Below are experts of layer 3 (counted from 0) of a mixture-of-experts language model. Rows are named router (the router's row for the expert), up (a neuron's input weights, with its number), down (a neuron's output weights, with its number) and show model dimensions 0-95. Each number is 128 + 32 x the weight over its row's rms, rounded and kept within 0 to 255.
After each expert's rows: "mostly gets" lists some tokens that are sent to it at least half of the time. This comes from a sample of Wikipedia text that the model never trained on.

# expert 23
router [106 130  87 111  64 162 150 134 173  87  88 121 100 122  69  48  85 164 153 168 142 138 154 116 136 144  34 157 157 160 168 157 115 163 112  50 190 134  99 132 136 133 108  67 118 106 175  46 179 129 115 137 173 119 103  92 150 132 159 139  87 120 127 100 111  70 153 168 113 140 173 134 141  91 142 119 127 127 143 144 142 163 195 175  93 151 105 115 154  87 159 114 100 117 159 200]
up0 [160 120 108 139  95 108 192 123 140 150 108 134 110 122 134 107  55  77 133  92 182 114  91  78 126 140  77 150  86 177  87  92 146  67 149  99 118 116  55 140 141 138 125  91 143 154 168 133  93 135 112 102 120 136 103 174 182 229 136 149 108 139  92 123  85  85 102 109 102 171 177 129 149  92 133 119 128 144 168 147 147 127 122 209 159 141 109  89 143  84 133 144 130 127 171 139]
down0 [133 132 120 137 110 123  97 130  93 136 110 159 108  89 154 144 166 121 165  89 110 137 113 112 133 135  95 192 123 123  88 113 152  32  86 173 137 103 113 143 119 138 106  96  70  73 170 106 142 118 152  76 141 189 165 134  96 140 126 102 156 127 104 138 143 150  84 121 154 121 110 101 134 142 122 190 129 149 141 113  76 124 127 145 118 176 125 101  98 116 130 102  68  96  46  94]
mostly gets: " contains", " offers", ".com", " allows", " provides", " gave"

# expert 15
router [144 106 124 110  90 219 151 136 165 149 110 129 148 105 161  93 116 143 118 114  72 151 156 166 161 168  99 151 183 114 176 115 105 122 116 133 190  62 109  74 117 118 168  80 124 109 165 121 114 126 117 161 103 136 110 129 147 109 116  95 161 146 140  77 140 140 134 171  93 194 140 160 179 115 129 139 120 172 123 104 140 161 172 220 125 105 142 156 147 129 154 101 113  76 122 112]
up0 [135 110 154 100  61 132 173 131 158 132 126 144 162 100 100 115 128 132  74 149 130 190 140 110  64 147 106 129 135 194 134 117 105 136  90 111 158 122 121 127 187 173 143  78 110 149 160 123 165 133  56 140 108 109 145 115 134 140 147 114 103 147 127 135  23  97 183 146 107 115 148 144 153 125 130 189  92 109 155  82 162 113 119 147 117 127 132 107 117 189 145 140  95 143 203 131]
down0 [126 161 154 132 121 145  98 100 143 129 118 150  45 126  95 147 142 177  92 139 152 104 150  99 109 103 219 125 122  65 159 148 114 175 159  99  68 118 148 127 156 144  84 121 135  94  32  80 133  73 184  94 138 132 134 123 151 144 170  96  62  38 120  92 132 151 135 103 116 101  69 129 139  62 137 117  71 140  35  89 160 143 146 140 107 126  55 116 171 132 179 129 169 162 144 140]
mostly gets: "The", " The", "the", "Ge", "Don", "="

# expert 80
router [120 136  93 119 116 153 191 131 144 166 146 118 160 156 144 149 146 171 151 121 141 159 175 165 157 114 123 117 153 166 150 154  81 141 105 158 108 138 123 151 110 180 121  85 129 121 187  91 144 136  91 124 134 179 120 146 196 121 127 117 152 129 176 144  64 105 164 151 123 146 167  72 188  91 149 133  88 134 120 117 121 162 157 133 133 137  81 121 120  94 181 134 115 100 111 118]
up0 [ 95 121  73 114 146 105 134 112 145 150 139 156 137  96 116 207 112 129 131 127 132 168  87 114 127  75 113 101 142 117 104 154 114  86 158  97 185 150 144 154 168 136 115 124 112 103 100  95 115 103 130  96 163 130 175 128 153 146 160 136 155 120  96 163 107  97 118 127 153 110 185 181 142  92 131 102  65 137 138 118 203 116 180 107 146  89 121 106 208  96 109 103 100 116 214 169]
down0 [ 91 129 132 131 125 102  66 154 140 180 127 165 111 163  93 171 135 140 102 153 104 119  71 115 134  75  95  66  76 158  86 112  86 192 157 107 108 144 130 128 129 124 126 150  80  93 109  84 156 132  89  93 126 191 204 137 136 164 161  73 156 107  91  99 125 116 141 164 133 123 187 147 136 180 100 134 131 141 142  76 129 189 155 105 176 100 135 148 147 126 102 109 123 114 136  63]
mostly gets: " MPC", " films", "Species", " songs", "See", " works"

# expert 91
router [ 87  89 136 122 130 164 164  87 186 169 117 106 140  95 171 138 121 163 112 137  62 110 143 121 108 192 116  86 132 168 143 135 125 171 103 130 154 108 114 156 152 124 143  82 119 121 135 105 146  78 127 111 131 149 153  80 136 140 141 121 145 150 131  71  86 116 111 124 123 191 108 115 182  87 123 121  74  93 165 112 134 144 121 175 101 144 126  73 111  81 116 140 106  96 125 150]
up0 [ 85 119 160 142 176 137 118  61 125 114 104 101  61 141 121 170 142 112 165 138 124  84 106  84 128 133 139 144 112 148 158 147 140 106 141 133 101 150  91 112 106 154 149 148 139  94  94  98  96 100 176 103 133 131 106 122 161 113 103 107 190  54 134 228 140  76 129  70  99 104 188 162 118 128 173 148 110 168 185 170  91 217 136 155 128  91 118 181 149 137 156 137 110 101 132 112]
down0 [127 107 153 117 109  78 134 147 116 141 160 132  93  88  87 144 193 135 166 151 110 211 122 110 172 123 134 121 105  59 124  41 106 155 115 128 172 136 202  87  99 142 175 165 102 167 115  93  92  94 122 109 151 146 147 116 115 152 165 159 134 136 162 199 157 142 188 134 155 105 135 192  85 121 134  99 141  56 121 133 151 181 138  89 159 116 118 144 120 102 141 171 114 147 142 143]
mostly gets: "ans", "ants", " workers", " forces", " vehicles", "ucks"

# expert 25
router [130  47 113 105  87 179 163 101 184 154 137 128 102 111 108  89 121 128 171 103 137 162 176 104 110 157 124 161 192 132 145 117 105 127  94 111 155 123 151 121 115 144 124  97 186  83 139  73 107 129 108 141  91  77 100  96 145 130  97 140  97 119 158  82 112 128 154 145 110 179 152 129 181  84 145 142 129 140 121  83 137 191 123 196 100 132 176 121 116 143 156 121  97  84 162  99]
up0 [100  98 106  90 169 108 145 161 122  99 138 107 194 122  69 166 159 155 127 137 124 160 124 100  94 127 141 125 113 125 158 212 110 131 158 128  69 123 101 148 146 111 138 110 150 135 146 109 134 168  96 102 110 170 136 134 157 141 152 141 103 123 168 134 123  51 170 157 144 127 108  88 186 130 108 176 117 230 121 103 101 152 146 166  79 198 164  61 108 156 114 123 140 182 147 148]
down0 [122 140 105 118 119 147 142 170 122 134  55  88 160 167 114 174 175  88 155  97 154 130 132 158 133 109 196 153  83 195 161 112  99  49 102 155 127 115 123 156 119  83  83 145 147 148 109 128 100 134 123  97 127 167  69 113 110 140 151 110  72 101  99 149 139 114 151 190 129 141 122 100 131  90 128 194  90 158 159  81 131  81 145  88 166 141 227 173  99 156  85 159 105 166 163  96]
mostly gets: " st", " b", " d", " dep", " exp", " inc"